{
  "n_layer": 14,
  "d_model": 320,
  "n_experts": 12,
  "experts_per_token": 2,
  "d_expert": 176,
  "d_shared_expert": 0,
  "activation": "quick_gelu",
  "moe_layers": [0, 1, 2, 3, 4, 5, 6, 7, 8, 9, 10, 11, 12, 13],
  "router_score": "sigmoid",
  "normalize_top_k": true,
  "routed_scale": 1.0,
  "balance_loss": 0.00726,
  "balance_bias": false,
  "init_std_router": 0.00695,
  "lr_router": 0.000627,
  "vocab_size": 2311,
  "norm": "rmsnorm",
  "norm_eps": 1e-05,
  "tie_embeddings": false,
  "optimizer": "soap_variant",
  "lr": 0.00249,
  "beta1": 0.95,
  "beta2": 0.99,
  "grad_clip": 0.5,
  "batch_tokens": 65536,
  "seq_len": 384,
  "train_tokens": 383700000,
  "steps": 5855,
  "dataset": "wikipedia_en"
}
Below are experts of layer 7 (counted from 0) of a mixture-of-experts language model. Rows are named router (the router's row for the expert), up (a neuron's input weights, with its number) and show model dimensions 160-319. Each number is 500 + 25 x the weight over its row's rms, rounded and kept within 0 to 999. Numbers have three digits each.
Before each expert's rows: "comes after" lists some tokens at least twice as common just before its tokens as in all text. This comes from a sample of Wikipedia text that the model never trained on. Tokens count by the router's weight.

# expert 11
comes after: " |", "\n", " ", ")", " 0", "."
router:482513514481528490491487467524481479538481435490511531522489510527513491484570499513528427472470479528524505496488447490552515509455537475509488516492473500502460459506511505516481534515447495499498530447499477449498502503483488475513533453496483512548517508527466495485488506480503532492498506427515511521487502515525470506463546578498442513482470538543508489465450528502506529470513513503475549498536557505497468481478486489523477552500478513527553494464495547500508492480495477
up0:477518478464542504546464491507509481467508449504509454532513509522471467483500487490525489487492530487509504481504472481503469523476502552497446485485511516510477507499503537511489501462525506539458452511510472479545506513495538523503455503461519487489504466510473511491497529529454495511539539540515515486497501479518470496421510504468508476498524483497470490541521561493528527503519489544503536474533493506549488444485483483550502494499497533510496499529487535564478477533529517
up1:456468521483539540520535517537482511522502473516482519474564489487494477507475505528464513507451529498559495508500548521487521515454499485507519541521502532524508490478491513488533491536467486502531519486486479528467493516517506492492523485477498451463514504526505506494502522451480484556505523519562543536493513487474511522530495495478434478474512457543534499471495556486512511502534476493494497475481455446516525496518536519541475490508481453510526494501515536531523512518521492
up2:478549521461512549459471529467513477530501550494505500542481507516536470450537488499484519508487494460552509509513478490513500534482498492530490506519484458520472452503529501508519504527482496499516518479513493506494535481499505528493489527480482489510490528507546464532494529497529538463485529507537504473512492525519487466546528541528511488477509491491487470501471536514507475503461507527502477499498497510489473479564488514526520509468515449532500505484519515517509501459469476
up3:457518502504545472464524482481505508515487459502482478483482531535510496470538472509485499469511509529464512487542543503485521513481460473513469488481536495512523477547482492501472498506558474471509519468500498475501513571480489475492483464507477509482531527502523502535496496490512508536468548506491535539547543471536496496507486498478516495498520474535511499488522557501516507512508532494550484512469498499453486491466498504510465475502517521536503508522483502496500513513518538
up4:521526502472536519513480492506487472535509494476487475495508483524517457507502486444494450498526503465527484492444487449482493521502496498468495496464524473486524471512493541512518506452493508452465514482478516495499518537502476488473501507551529527502538499493575511524476497466480474515514450483494513525539495503539477469523424472504491472528470526494503484420527514482500519518486472500467497512498491477488528514472487534512520486504519499473519479427522529475523484475498544
up5:527476508453473535500518487490461527514504527516563510485493472465497515460564503516557448515477513490469503504522540527503451523533473525448468484516519474512512475486496518523522512493493556493523549439502494517521528511484521499520490501501514491518500531516522488540507489495526507536478522530498552473516494521527484496516520501492492490536494509512479492516531519473512467513477519501532493510465476494502520457481498484499484539477471513518468520508511555504504491529448499
up6:509501510481461547475500484476500517497518470506513504478514502522519504513518498518496543508498491500487494516499549606469508538502490506482525508504509498488488486468500500554499517497481497533517491496501539458535500464526480510508497520519473510501496505481496521484486497496514527458542452489502503529466546502544509444477452524489502553489453473539526507506509498516478517521558477530490472479495526482439423538557472501499490500494517493459458484517535488490500504488531488
up7:478462479456500511485478515499493471511508477497501530540513524494504493534535468515506489497488513524469512473511556473546541483478487483507497471508463485496509497473487483509494515478499501550462468519475466515457497519518474469516495518489479503492510497491501499519456484500486515534548480504478503494436508494486476517516519494460464482489491528489518498500469530505520506440491513474508485459498493538455498460527491492452522522493544503536490555480510494432508460529502450
up8:525500473522478501499488489534473491546470471484564458526480530495484451530486484459464500452477540530530484485514522546535496474517459531475506521464517492524516479515496537428487501505533544510514486545505505490473520495469507502464539483504507483513519525492513536490515527524508510493527500481498494497503484492500470506504462467470468486473494448477486494460465463515541539510456507491458533498512500513469447500469486505465481529495512486533536540491547539488455522502443492
up9:469512519525487499481480529533527502513533525461495495503483518492496522494462523498522528472487522461520497512513489499487499509496514500520447513533496474481509460536467479488497543483499487483464516526557476509442516485514497479484485547477499488532507479511539513476540509519492493521508505481512451531499511513486512524486492506489458514535552482536544517506467492501547503497521510498455509464443488478510474508492466498521488517485500556488509511526527505513539467499481466
up10:520509505504506493524469500501526445477497492507520527492526503492520467466543473481475499497491470514506487508462511473505519524519498474491487535494480541479491487524481531511515491485521501467510454515535460464473515497483544507549453499524459478501481486508503465505494508481509541521490565497493541482507522516478507453501479491499507528504446490489533481490525460489543483452523499512503503468470489495517566457554441451524473489523510489489497503510495510517525543499514453
up11:506474474458542498523516493498496512482497508459472454507488457511508513511509526482538499507517516520518503499508470553544495463439518509480488462492490485496475494476515521423519521510453481488546535538509496501521545508522516498474507497503478476506512518489479544523486538557544502466540511510479512514486508525480528511454490474500500490492457501525507502488478459495525503496470508502554481476503493500520487450499463527504478507503507477500529503510457480466537512514504497
up12:507482470482521543518476473528483488505483517489502493498533509541456521470533523550487477476478519523506504451505514505493514506493465538483524534470471530507470530491505447499464452492443481508534510491514485510465551525478514515470507526511485523515513492480527538497518506516503528477458472477524478463489485515533528530511501503514512497530536495498464513504524482503483508485493508492495513472441491465524524493474527529532514515522501483503487463497551516512495524502532546
up13:502484519488495484500537471491494475491476526466483580521491511529529512478503501507498505500516434519547497473523513508503533487495473571514514479522486466485515482528518515480490475495500532488537510430503529508458485552485514545478531513506473510527507466508472505482471486516492508483528497490483505512457493432504497557478467491532526507509541444538496480475532492462506532476481496497500495451537500479498545496512515533524521502549455520513524498506537473515503533542504488
up14:518463503474531479447509473563498536529503525475484506500488524498529486507485547493484540499531483500535479509506516478485460480537488517488528456516491472435463506477475492511538486503492480488506494518529515494536463488528513449453535502501488518468508489535533519503483516493516540507513464507473550505498512504503460457469477465474497505502489484490497531463503523480494466479540509495477467474489463525547474483487489470484496520479554497517493520495478491522451481538525582
up15:489521463537503508512521469527553497515489525518502518465529484494483513534529489525451522485507526520507533509495486482493479518494538512505516511469471481490472515534483537468506502511458485494508524482505522527477479512491478506493519534443493481472517497478486488454466481497535509488525492521543498538528503557533512471462510525508491491479550543486458475469498481516456478457506487511502579487511486463464487516494443503569469460506502489585492489484470485518495502502488484
up16:468481502456502510490490511480509481515470471498530502510466516453496493486517444478473507533519505504517459483526508541487498488519513511519523475484508444503528485478524506514490508495547495489518541527500515515538508500507465491540504485528487476476538476485514502494472486487488533492503551471559519480516472499504505464531466497523504491510471531483490422441527457484487513468489521494456502455515492545511537484500461513434476537476471482502502518473455483526471494512551477
up17:506488476542451471477480504523566537504476461531571477461495498531509499537517510462480466516465463486503483512547507500505540547552498482505513510499511468479478472487458488538523507453480494504488474465550466528524502467462470518476539539459497496459507504467523521513480497506528491524483502523470481483459506490525491524503487536497490512529514503478489531506479501482496504525519523496516455501526498505487489480489473525495476454549489441510495491459536521476490520507502509
up18:553480507532502463518531461508449502523494482501475430510538503487523449478521498550482484503471503512484469474529515510498470499470462481524514542454492506511495508489486500491509527554511505452505505505496494515449526475527511498485471520528488506526482462474479488456510525557468509499515475505466505522484516550550501509518546522475502472475487525499504460485503491503489539491508474469525496495497477504494482467463492515518469544509548473462503493541498563479472531507503517
up19:493479475453522540500476487474502447536513462532519502510463525482511521461527489531493514486501492496530451481465544478513496535469490490482537487516468480503492492517509511509475499461470481467467551507507500508450492470486511486494490524464516511524496509501477505488499497547498484538482516495494467480489543467521525513500510488480487524478473537569509481481496527500511491489477488482528514530545508488528517525490468480493489518519524511514507525496514484471504457494495499
up20:498491516512481515507520488525537515508474519512456509517486521463526490478525526488542482464486522503558523469517490492553472492517532554501475505480511510472496484495517510481513503443509506490539466449504489498511520505514464522563545511445511513545483526477479478491489498475470551513525495478497488489518504555514496452439515521496478468502481494521483517461472500447459518528468481454504512485516478473460473489512496530501453528469530500513496494516509490507507483455495500
up21:531458496492562455499526482474515487464473480509517528528572531541530473490581544461491493513501488521500492523463528512533505484491512513512495481495502477508511499468505510471516483522476512522515512551504533521488494478503530461522496493516505490498530471518537502469488495447520512518515481520509485514530525446464479502497493506484498481509529511535468518490516530442504517501489514548498500522533487535530491491522508514532472492490490479512455512472490541516503502461519467
up22:504523519503462571491479440413512496521489490500492447475472487510509499529486495464519511480458483498477494479487493487493474485461516521500492486530501484504513486526480474511526459479489534458438498551443491511452512505508506476506498492463460470513515482505515483479485483487549522491558484496486488491510526518479495503510459539517474507537470488512469515480494518476494520542464485501498533505477520470487505448501485481524459495504512488554458477485485504547506521505491566
up23:519465525517502451508476485507459529520525453477518494513472464524506506497526449497477508496481475495479491513490498486565460508510490549491483483518461555506495514490494465521517499490483535464521512463483470496491513526494461477508502485485491488504476506471494540498494502519489503511482507500498486514479490503505461512482490476499470486485513475527454488499471526500536529540512535480482540476524482506538449502543499494520522499518495537499503501518479504502522501540485437
up24:519494547545427517510494536518505479505513517455546507536477507508539522505542505490500492517476527530495494471498516464501528498464472501472457530500472504481438518508509532465537499544485434506519525518468508472489503487475485495510507457542474487496490506479549523491470488465482469511531455478526497458492523508540511568499517517522489516490458477500517448498517512513477499551533438510440522536519492488523486490504467481474478508482500529472519506492492508551526469527530524
up25:524480499482486517498527514474484480548478477489491497449464484433469518474532488525499533496495516567500456534492520471500523461504467497485523551526519505473527460447512491495486503480477474488479513467531489530499513536520432533541504499518488501492515509481525495491471501502521501517509474466487504494504556455491498547470429519467475505483545524458487520521450513492512493458492510485466499480502494474480442459497482533538504548497483512445523509467500541524469532493500504
up26:504484511496483513494446508494520458475522505531511475476455489560513519433509458475524515493472492460519482494491524535532545494502477516475511506447440510503527478504506484466460497512474469530511485519534523498493474509487492477487453512450539502509511507520512473486492496465508533469524520505505466516512493493526472506487485509476528511470531479488502495495449475471475516478565494472474451507494525484522507499477474499502534512498494502499510532507473488529535464499467549

# expert 1
comes after: " the", "\n", " The", " United", "'s", "ist"
router:533508505463509538471499483522515510543489493494478503500578506470477505488540511466483467468489491531537500484518481476553507523502536498527497510483523466486453454555465528532510479514515492527480501480484479492533492504504503475488484526513469461539500457493495472516447498540488524503546539500488540443516538496523463480508524528471523505474454533533502487468456503454504502481498508443513502459524517484453481491507474485516467548491520525512483465530538496477467490466532493
up0:467466495534488512509485518481535486484470470467506470529495513477466498489503460500534484479500499462485508507465529481473469491501496547543542516552479479520517484443474493468516510522436512476477524501481481523501496503499516529423490521552509465473516470440527485474532524495479459494493454483527506520501493520522514535492451512515461498519492482549493488484496519488492491511482516492506521474483488489504467476483496486433481515504504456567486506499507504499540503528484486
up1:531485483501509511535531504486580483511476495472495482493528471481533504462532512491502535445481466499484485481511535537489463522542515497483465505465483539498468475521542501502471523520495510485508491492519514512484473475474484486491457534501501521539462474516498517501447510488525486525495504454530536476492519457484470533531510513483536531515484525500463475534508463465513492557503501514471524510496480473475522505488494480516472485508463530469475503494479526491470499482539450
up2:575537481479500488503515475484481495503527513505566462468531549480532494518555467484486510495506534522501533500537474499518522480497463476547491516510547506491505472488525491482476518488477518445470516526518532471464493558466491527472457516438495484454493529501518493511496485489485492535545446463496515494482463503502462454494473514490538489522547472498492494517518506528521532483483478515453550461488521523470486478521464477492492500509471510509503497521498504462507498487512446
up3:534481494486502491488530448505508546552508500463490460499501496528444524547538529502495533474525511523493471518500546510495504493496498532498473533510491445477503458491494549512512482474495483488532480497487537486518507506466551516485508529498486448516524511497493516483535492494503503492504478500546491479489463503504488538511523470453476519591500493511468500532467552457481501474559502522468482542525510503518484496470468486505559508479505507512518497502525546525465477491506458
up4:507480480473479511481521485533549487482490464506494511519489510525492505493494495521458494494523540523483495439506460446435510520508466529512495503500491502492462468532476498475529537485487418505481489495436505503482468523500477482534493486484534476480513481493485506507481476469496481483537527469515509495490519476498545477468466498500500478543534496524495516475517467455517525478514524492506478511475476426517480529474487526530528500504483510501532467520495529524486507527527506
up5:512462503472506527496505485482506524487507530494453485511478468473490488547513482514476499488514493510489495480509465498515523513459450481520476472503476456501500433484440525510533481478519512495478513472536441475471524520497515486491470499527516525489496458469497495514494527521479482509504493507527503511514526459493469495544469517472495532502537508473515526492503514494509484517497493451511499511504433521475474515480488514505478520545466519502491451459496509518467469527488456
up6:515497464520539516476521487486487514523471506468468516515539537489476524497501497518487533505472494534460472459457520505503537513492474538503508532488534543511495526489463483486509535478485504526479507524506500467512464501460506474496509515523495479503483481518504521503463526522484510554484481481480519495513490520523499432526496483527489547532443531449490525498517484500509497500466475459471501471480520491490470513461458503488477483469493527471521503506528513469515500495547515
up7:508506510493453533496516528487523474489485480484492529500501537526472511498490508525482536483502497482457507490471505466525502539467537533496504528499533556452534480488496502441540485486477491467518502527517419513520513500451512554511498494479503469503498481526460455569465512464490499478503487558496514509529511502516480462500551550513514529475510459505489498511508492513489494488549479498524470508490519526468498489539514497546493478476476495528468493545510457524479507501471536
up8:502448511543502565413508475516466498507504512497519457508547527471477470481513530477529515518520503510501516491533511488498502489508493484504463465465504481546479519490487488527495479510552475475488514486517519497495515499519506507522538533472480491498544437488534486481448488557519521465516476510470521465546500516486484493507470522508464508452501497527547507520473527477546502495479474484473496480502460506508506467469485505541510465507490487502530500492470509531503523486490486
up9:517542484507493478481520524540490470487490508484528531490486466476515463518527490507526522510504473500482491536533521491490519522458480534479487522481507469479491494462476474513490525458512451506503507507473484501487504520517429475522525499522519488470525518466492517516477489510450493532487497528505513526499504525493483493521532545478495491498439535525472475506494503465448487531547525507470500446497495521525484480534497518504470458523543474482507486452468496538516522475539489
up10:514466493476483498501504501487521530508439501498513491494501513551494436539507523461484508522499507539491522520522488466505513518495504498517536494494550470468474535525521515512510502501466487476491555471500479520483536412493488484468468536508505478517519501495445468445516473489501530518475488476525523532505515483533487454542510557520526449496451521526490480471469489467502540495478507505491509485518502497505499537480514501517497514490499497505490495531515487494494499477503517
up11:523502495476563500524454474464482495546509499522509528527483471495510478511482515495481484466507534513449467539521442513522557501495457489520505523480485449491497505467484493489528514477501515530521540517507517504486474513516479501511456496481457497532464525514484472510497499502498524486518476504515526497541530478543530512487504502484504483528537445491459467480464504474493529532470454498493513485521536478538482469520475501471472492475473550487478515475520531497579530515520475
up12:464555521508525503474519461444519519539518515521509533512527478512497466512549492542521522485496445493505488519426507525485511513465542520527507487484534482513522475542539501553509526536481491502506460499510470478491518514465534501480498497522491525500505514505519484492481486532524523494465476469477514488522492500531500502529487549462514499565454473473520532491473512477530504481502480514529526508512474521495495493508518505509510499507523502523539495484501539492490523481494477
up13:476511516428496545492554489513529536513512524497489462498479469514453493441497478492507510513463542485511529464507530505533465499487480482481510471482536477497509538507521501495497496506462518462486505487490492498537469530497501465541501496526492454490567530459493522553484486493530487502492528490503536495477544515481484519521491515513520535531503525496454526490472487511475498509530457480519501447489475462513498470496486463462546545435523472466534475538519536516552512496530490
up14:484478470534546512495478474535537518517506492494499490489462506495520508455492456498492482474476506519473477506557537516431512458463463510510475502481461547496513492536564546515509513532510503505509511498479515512470522491510490514498482490483518478494512457491491498539551502508506502500520520514501491482532538506541500538462494520511501481460468514523514493523523527487497551515488500512478523464508514498513454467456479527474493455423518540530525479492486509490519514489479544
up15:527447501516528532509515537505492534458502505447483496480521518522500533498500452527439457515505485526488479489497535464519523492473519504473461540507502478508474507488531492460490508449508483493490496444485481488515516510551497461479513478517497489475511488509512495510476493475526524496546500481493507487459509523530532494480521498477516533474542477461502501535486528513491517537523467466530552544539525501464494485496515464550492513476538522500492524529482544498507512518459492
up16:535498513525532511472495471483533527466509464516471508533517491476465501471528532494465476508521509557484491480507502547506483494521469471485492522541504530462486497527526485515517553545434528463490489474486470505504531481488503496508532486483471491498531479489507490532557456485483496536522501539482481512543547531493524484522512514471491536497481514477523513470514414477484489429484513505508494499459462544439503498469508491481491507520508527493451521484490510527485525530539500
up17:468483503485461492511502486515530508485486508497526516523486503513467502513513533482453528475525471501556538489529488471460517495491467473540534517519453519485515513476475468527504506495534512452506471475490491528513528487500470498509501494506469483508510492495544524491483485514505487507505479468447496493509523509503465482561499485508522538512471535481476432508503493493530480517511518462537518512475485510456464495491486515487509517486485509541467561480515510524512548448512518
up18:528559507479563572521486437514532485508518459477504494467522507484472533522528524458470565492472495510480528476484486524478522527501517542523491505523490478468534478543483500507506470477495487484464544431450514544493494461507475481466534475515509521536546478456529504469484470458507526497523463497466517472450523479480501548507484517486519495480538529500484497449480527512463553502487480476487501507499496479472494537510486490507501503524494472473505519459478514493513476510488505
up19:492453510512503520504524481470502509521488483517475490506496511504509494502492516475491503530484495514503468469457489505508498521491452482540476498514492467530515491500498545509470489504493467530498508489459468491502493535483508518493459511481497516478507506508451539538494516504495539459531470515485525443460513488498545466509535536494514444507613499500513492497512531531531546511554527468478483462495503504503502539479503468506504507520536488520478523498532506524472505478554496
up20:492436526486514546469469492530495518523484489492508492460517465495497528549478491543454511514490493556507488478473522427516473502477480541516513530473523446509471495524486442452519508498509538509500490514537479509481452502481499486510523502521501528500519495512553484537524529481488513457497524496482474511515503506490451502521526551483500456535510526475479477508481465512515527514465537509480505451493517490481494478496539504470478528552486562475532487489527506536485525541532504
up21:472467493503471452472521499544509532577518514475492521596525503512485498489538490473508499483505480503516474472485512488506468501488561476529486542522500486536515468508530554519471508440523540497472495518441511532496473514509488493534458521507515461575520514495486538570516522470555526475482484489515534506468554496487479466533531494481508537487507497557492485527511471497524522467517500464520496475491463479455488504517527539499490514493451505507528514508472497509492507472512487
up22:497500495502431493464467499513514537471509473486519497533535516525463492498508492498522465478491470507468463480452526498507479511500473474485472519451501547472494511509427486492504485462495487497522517480544474484503508484472490534496516481508495489567497482506528464524500468551526508519512438499520525526477521535494504469478489517453485500497496504512493491479496487515531526534483487464478501473535490454553466490513475547494504522487474556486545498467501485495537497509459470
up23:552498506497494531497476506484503493454476496518494482513498507463508501530502524471524534484465495496487487520483535495480473549523491494456478480525504424459510457485457526483523472501507461498457514466476469544467516477523506532505485526445524519520506495509491493522499523517514486500490525467440474490492525547455452493502516475533504509492496436497475460562526520454562513501490478477530496484495480491502524480522473503503504545446519486481513485494492527504520482501512532
up24:507500494481532495535476507487471461491458514515548517561487545500531493486504504511504495483498490552475542480523517500499479502485513517493523469446524475519498480562483535528506498472501480547509484482465524489552516472507519516451433497550522471467511501467527478545486525455502536475506546502516505498522521501518507497480484501488482506526510532547483488473513506500501445496514497507503531536482504523509501501515495454483480518493483543536465501516486548505474502517507507
up25:472489492505497484533496472509509519506486513534492516505496486461520498474513567485478533522504520476522475485536516483512508530522470505498486474513502550476483461525500492484519487517526495496485503549524524496490513516486548458505506528500494496522489503487541479468548476490487493487508495516503558474500525469518482560515483475515495512527507484541542501518470529497535486541451547509523489502477497534503509498501490474492482487542484539534483495493462510522490482444471474
up26:481451533486529533541517519509518545491466512468545475555532516459515485474517474496505470514519485568490479455518527488497450494490480488509523484466528483498476486480497493504479515503531531557489518500487501533456542501469498511481505514500477515545535514518480536440451489495490494544542518548524496516498528475503538498501495528477496530527484470474516447465483521528542528461468448502522500504502487490507509500532449476483552521530487530521494494539465475486543508496480494

# expert 5
comes after: "\n", " of", " in", ".", " and", " as"
router:511535483480498491452502456507512483533464487514502522506539514481515522486511536483502471475468511510528511477498457535524491547479520491519468542510490497483487457546497561526495492515485466526507502479486537531507520501496497524483544449491465452543524506488506496509482512536510526544504443463482506533503526505515495482474544498468484531496417510526497494518487503473504501463524486475475518485537471506461471487519498532509471536454506476518520514535515517493479479471518514
up43:536451518519490535473513498496498499484468515500485499514542532489522545453450475503491550507495509494510508529502516490530506505504503495487491447475458456509457470508517490476526492474501542500470487506496497464470495483466466485492471438460507491514473493477510490495525497467485516533515467493504516529565508534491495469518520525502489507443482490479457510517511453471497489500494452484492473507506479533527506447493468476509464528492503482465486485486503491531495475485463482
up44:495491487526483490505521466538507509510527487446511553457456512480423527505525482486453445477504515509521505510514480515525503523498485478493487529491491441466516475465496497519500518474469496509496502504496505533506479490522507536526488466480486531529519506524534520485497502519459509521510480456518499502519500508530502545500482512503538521521458486499537489529483470515527538504482542469475496503513477521485518520505504494540465510486510520515502532495516513513500544516489466
up45:516531542502509523533477463487493515493489522476499502477542491503488515534502491509492493505497494530490489485511491461473497504481441481507511495454521486473487489469489531499518493498473500472503498461492497503466510509505476488495446512441483478479534482460530535481459491469516544434520524461492528412467486507538489514545495523526500498521492511500560518503532460491493551493487506487482472497518483506472544495545462488534456504461499493467486497533521542485496478523526464
up46:485519503498441541503506499492493523502477516527521573523524521531494508475551503499479473513492441526520506485471525502513489527493528479526516472501462496500473495504545499498513530485518502515530522470513508509555459561531511444529507498477477518527507506487476485573466476488493531513493530466487497494492495531476492512481473532498529479522513515510496474527502494462515495458541489507510520534500510517473471493483470513527488523488520496461462478521529520542534508474525482
up47:515523493500491573518499476547528506500514479495508486480491558457500534470492474504463527492509495482503480495496493499510520493475487486488489530506538514523498480486479543531513500471489472444467534470499500528446519466525495474528536461496469499497562474477490496513461526500509553497490489518479461498487471472490495461530450488497509478492517461504454500507493457553553519477505491471469515459510503480498489487521497551505502508525450522483513508448492473480473471486461496
up48:506552510495513494495469500510505541511492467485497515476507544481504518523507504438483489455518482504481496489493531492515497553519496491535508465484503501482478480485459495463491531502492528494511484472490462516533470510440547522469509521530525509483496481510490538474504483470491546521517496504512530492474497531497477469477492532469470471459455495528428523470519518466532480493478458485501538499485490505517526498511499493507433509545468487535482445485460493507525503452528516
up49:475537484501497533492477461492569521475482520504506522472504517532542569449480477483471491514509505531469537506501492499491547500509506501477529521474521507506466440563544517509462463485521540504510496527467460499483533539502497536545499493549515495495467525511508501480473472487492493507427478507506490481445507514507514517499489500490489494509493485520491502480511488479479507474532491470502526489549513530503517471483521476544477529475427509517535485521528534501468522484468549
up50:451526502529496511515485454459520493595443462487500475494487517559457526487475513531509501479487453529497500474509507504477539485503489463515520523508512523495469539535546467489460501469498489496501524505509503501511517516482515540481499531480476487543491460510515487535505487478510531517512527491472496490469562489524514496484498507488493523500503486512512535497500484467513546534514503499483487483443534522509495483492474484528485542519491542478490504544487433501569508508516473
up51:512498477490464506496498509515498515484503471498512486522515502465530524485527510519477466531527477525476516552496579529457502507514521469521497468525453494464485477520531506521489525519466536522449520488455475520510530473504515503472483497466520542529529512531507500492522529485498535520565498479508521486495572478496487496541469476511510508480491545528483449540491487497466497518481460466490536488470487534498460498478474496490491481522486527500464515523512474572539481496484502
up52:473488489481544529487545466522473468504534488456507544528527532514478496497480522540493498503470529530475526473531535480521508524482483468515531513507506533507485490454488474469510540471487511489479506478472513523492512494490484478458463521511479517519502476504549486536490488517495540507485488483535484544499475482526496501480509516488533505493513480526512507462502517527499488484541522467572529513508475543522484500521511470533479519465552544521447522499476513536490490491512475
up53:480480466482522484459504485512480504484466486486456497496520545490504499479512524526478489504502501528479461479491464477443485525444444485510459494537486529451487514485521508490487521489481504503560510510504517539482505537509485530487490492502448489464521483496512554503521496472516507514531481534518512522470478510506515499484490513517492491490497474501478492479475507484523539512500466473503513464456511529486494529488512484484459502482476480497488455504549486474433525501489489
up54:503482523497513477479510494469474492544475456480503541529476497506506535420469509514517446466507475524531489521499506517486478511453510540504502501516531483470469496514490472484516500522492486488529502477451464531463531510483497489501482474536489499492530527496467463509548492498498484484477497476484492501481480520536479447521541474488526466482546489475532480461484507489525526479481476465461497497546483491520499510536515490568499531564506498460487464414484492474528476502494495
up55:474490484550545461429500501487473505479512496484504462516529502502486471493492505507464492522461429527448490493502505481519478534483517485545505522471455512513481487460500497513489494505546472457484509490490519501493480488507484481515469493501525482497522488497492537500452487533477495488527485475498545504510515494514535445529513519473482480462515509487457480469509531505556492477447514520471497451508499559489514428504503474534511524499481495545485512508471527505496530501468467
up56:511501498513489515486554480496517499483503507511493496491537520554495542489501487517533486478485523505465507476491509521512525535496510535488465516461518506448493533432465497496431549449500547454500479503470541531434520495476502457513498489498502491482479447534544475520503519488474513532484505483461510522463517485503528533516511486502505497499536490527479506491476512472529506494517500511445507484489499494497501516550488508494543479509511494494475485477490518535496501517480533
up57:525544473540496503483565515521506532486510474477496473487500503513465471473546484528488513477470506533526518490513494508500504491453518540507517456523500472446478462529496493492481457490505492459508517464551441484519524459506539542543474516524494464477525437510500513466485505512464502529506466499486500486487492541501479485499532508512512484560545498514506489521455519482489531566502460457555448526529467510485484540493488514505482465488531514486483475492474481479511524520501460
up58:484519486500495530462521550491487500486484485501469485466519493524488492479547557453524485520496484465472484479466487521480495514488507538496517530539532529475455463461488531465528510559534489494524513547492523519533514500412518521483497487463470487528540487474485533492495474515497510465489497514542526461503477475508504499535491515499459537521470480479469512516530487509505523493508498485542493524503482501490497495458496524453515520548539520491510522494503515513545437511491495
up59:492460551479502527494519499487482511506529473485508539489543456519498556477544454510424511504469470494490534486521465509466528525455487475490492523478469484498485493514480515483481499521503513497483496500525512518508519545514535531451483497544443487519519521510515477513511498486528537515512502520523506499486495471491455521497533508496526498474489548472512495508542501473478475566525490543463486521465500465449520511489506526505518495497500492497487497461445505491510510537476478
up60:522465495504502542544537484544519520479468497536460457502469508531509471518470488512481494484469541508510461512535485574545480518476513483545485537483493507469507505549549514528498504515544515497501481500471499531482474479527486533473490533499455486435504463519511500504525509514510534475489487506500510508524540474478452490540502527468509464477443493477466498522491521504501479483469509525544468458547509487502503491524502490509490490516508503499476484481532528476534522486533494
up61:491490471538486514485497454509518497530482508536491499503508505504509517470529474512559522463491525539445446491547504493503507530507514482501483464494508527458505474503518532507471528468526507519504495511513525522503543516493479488543469512432475517485506518480527474511469482459503520491478458471530474517524524479519478514515459477499488503512517508501509491550492494488475510493491523466516493459492474510499514482501455494469521500484498488504503492527473511494474519461500447
up62:471524516506490494471499492507498553477512461459510498476522565497517529490489534469498548492472479480499508486486499501475561504502491495501480521519485501493518494520506456563467500522517485493468465493474499478452484525500497516473424518480489495470477496532519482570470491512493541477450491470477519484474496497501468479531506473489490527495511487484484516492511502484494500519526486497518526457532491503526473542465505532514520437542489508509481475541494489510498483511505446
up63:482467489541524509487514462507531476490493462512494457540521496503508509493506514500491503480481509551499559484497493519504464518514496461455505536491475510504497521482560511552481529455471496472458513484464514497511505476502505469544470490494519514512531469479482514461493513481487494531495511522487528539520518465488457466485491493450496532471502490481485508469495508460479562538449470471486494536532454510506498515482505469483484511573483472453498478494474506490532506524532522
up64:504531471507547501497468520448460509536471507483507477469482505530547490442467478498509462496468466503529541494430470492506556527520495439507438548503505537489510489489467483525531501514498453458505542515506470496530470494499530506521496495449502493495491540501523534473479487543515505504511573473488512472465497464487515475492506493465488464453527487479518467457507534471516494473526475441451506468511493479540469488493513505467505498481500480505488488510528507484481493492490503
up65:443488501508463555493507482492522469495527479492522493482514528512478541495460471515483508484501496466541529477550502470487550516507514562467480428489522475486455493496547454522504493509531509522521476472515504530498536471465481528451508535463475488478553488505501504500459538508475476520522500505512516490464526535531495462493504488501504474506495499524536486487483510540505534486515519488511527507528487525493478503531497471514484527516493528514481479510456517493479484509533460
up66:476473464491498493480515475489494491480479505469514487518497469478521567470521559517481489519509481472535485481500522547487502519468525475482505490511519500487476487509510477488517475505532481506541492503526477479482480464453500493507500514552503503531554491486489527518500545457480545487495524509512520546541486466493554517512514473522539495528470472502494508483535500462519503509506478492509483484472508510465519466485486493497495507520464459496467497517511511549481509528547507
up67:481476502517497551490533519485474524532497500509504520495509494452445503523487503478501539477471489527514531513488501477490539510488513536527479489504470482508529486502473479527491527531498517441483473491578483534476506534509496507500500514468517501512535502495527479531499491491495488521495468520499479503540532525503513470535551481479510523504516458490462523518472488486458534447536493458513536484472461446480524483486477518526489510540477443516506508462503509517477574494546505
up68:504506477457480527495485483484500542522445514522485510494511503514523475514501537485515506489541453513495536516544517505512501463475522466477469548535488535479508485524466544541498546504518512490514510539531491563473511516526501471521478500505524502471486439535502482530492495482501521498535556473545502509537525552538489466523471531506534475470482491518466466460551442471480479535522482501491471518504503550493500543496452523513535512497487490522495531469450498514464530533508497
up69:453500483497501457537539480445460484522484489501493462472512535502525554498497495500512516514478495529512480502541473468482490514524480480521541511469461487487450490484517502494530525518485493509491536558504478536513521501481486535511515513492512518451521493526545486480578510513500515533519492463541521528524475503530522515487504529502517516564493469487484467507512535482482516529482465487486521499515492468527499477509486532523482491494515464515500548492491527487519466507529499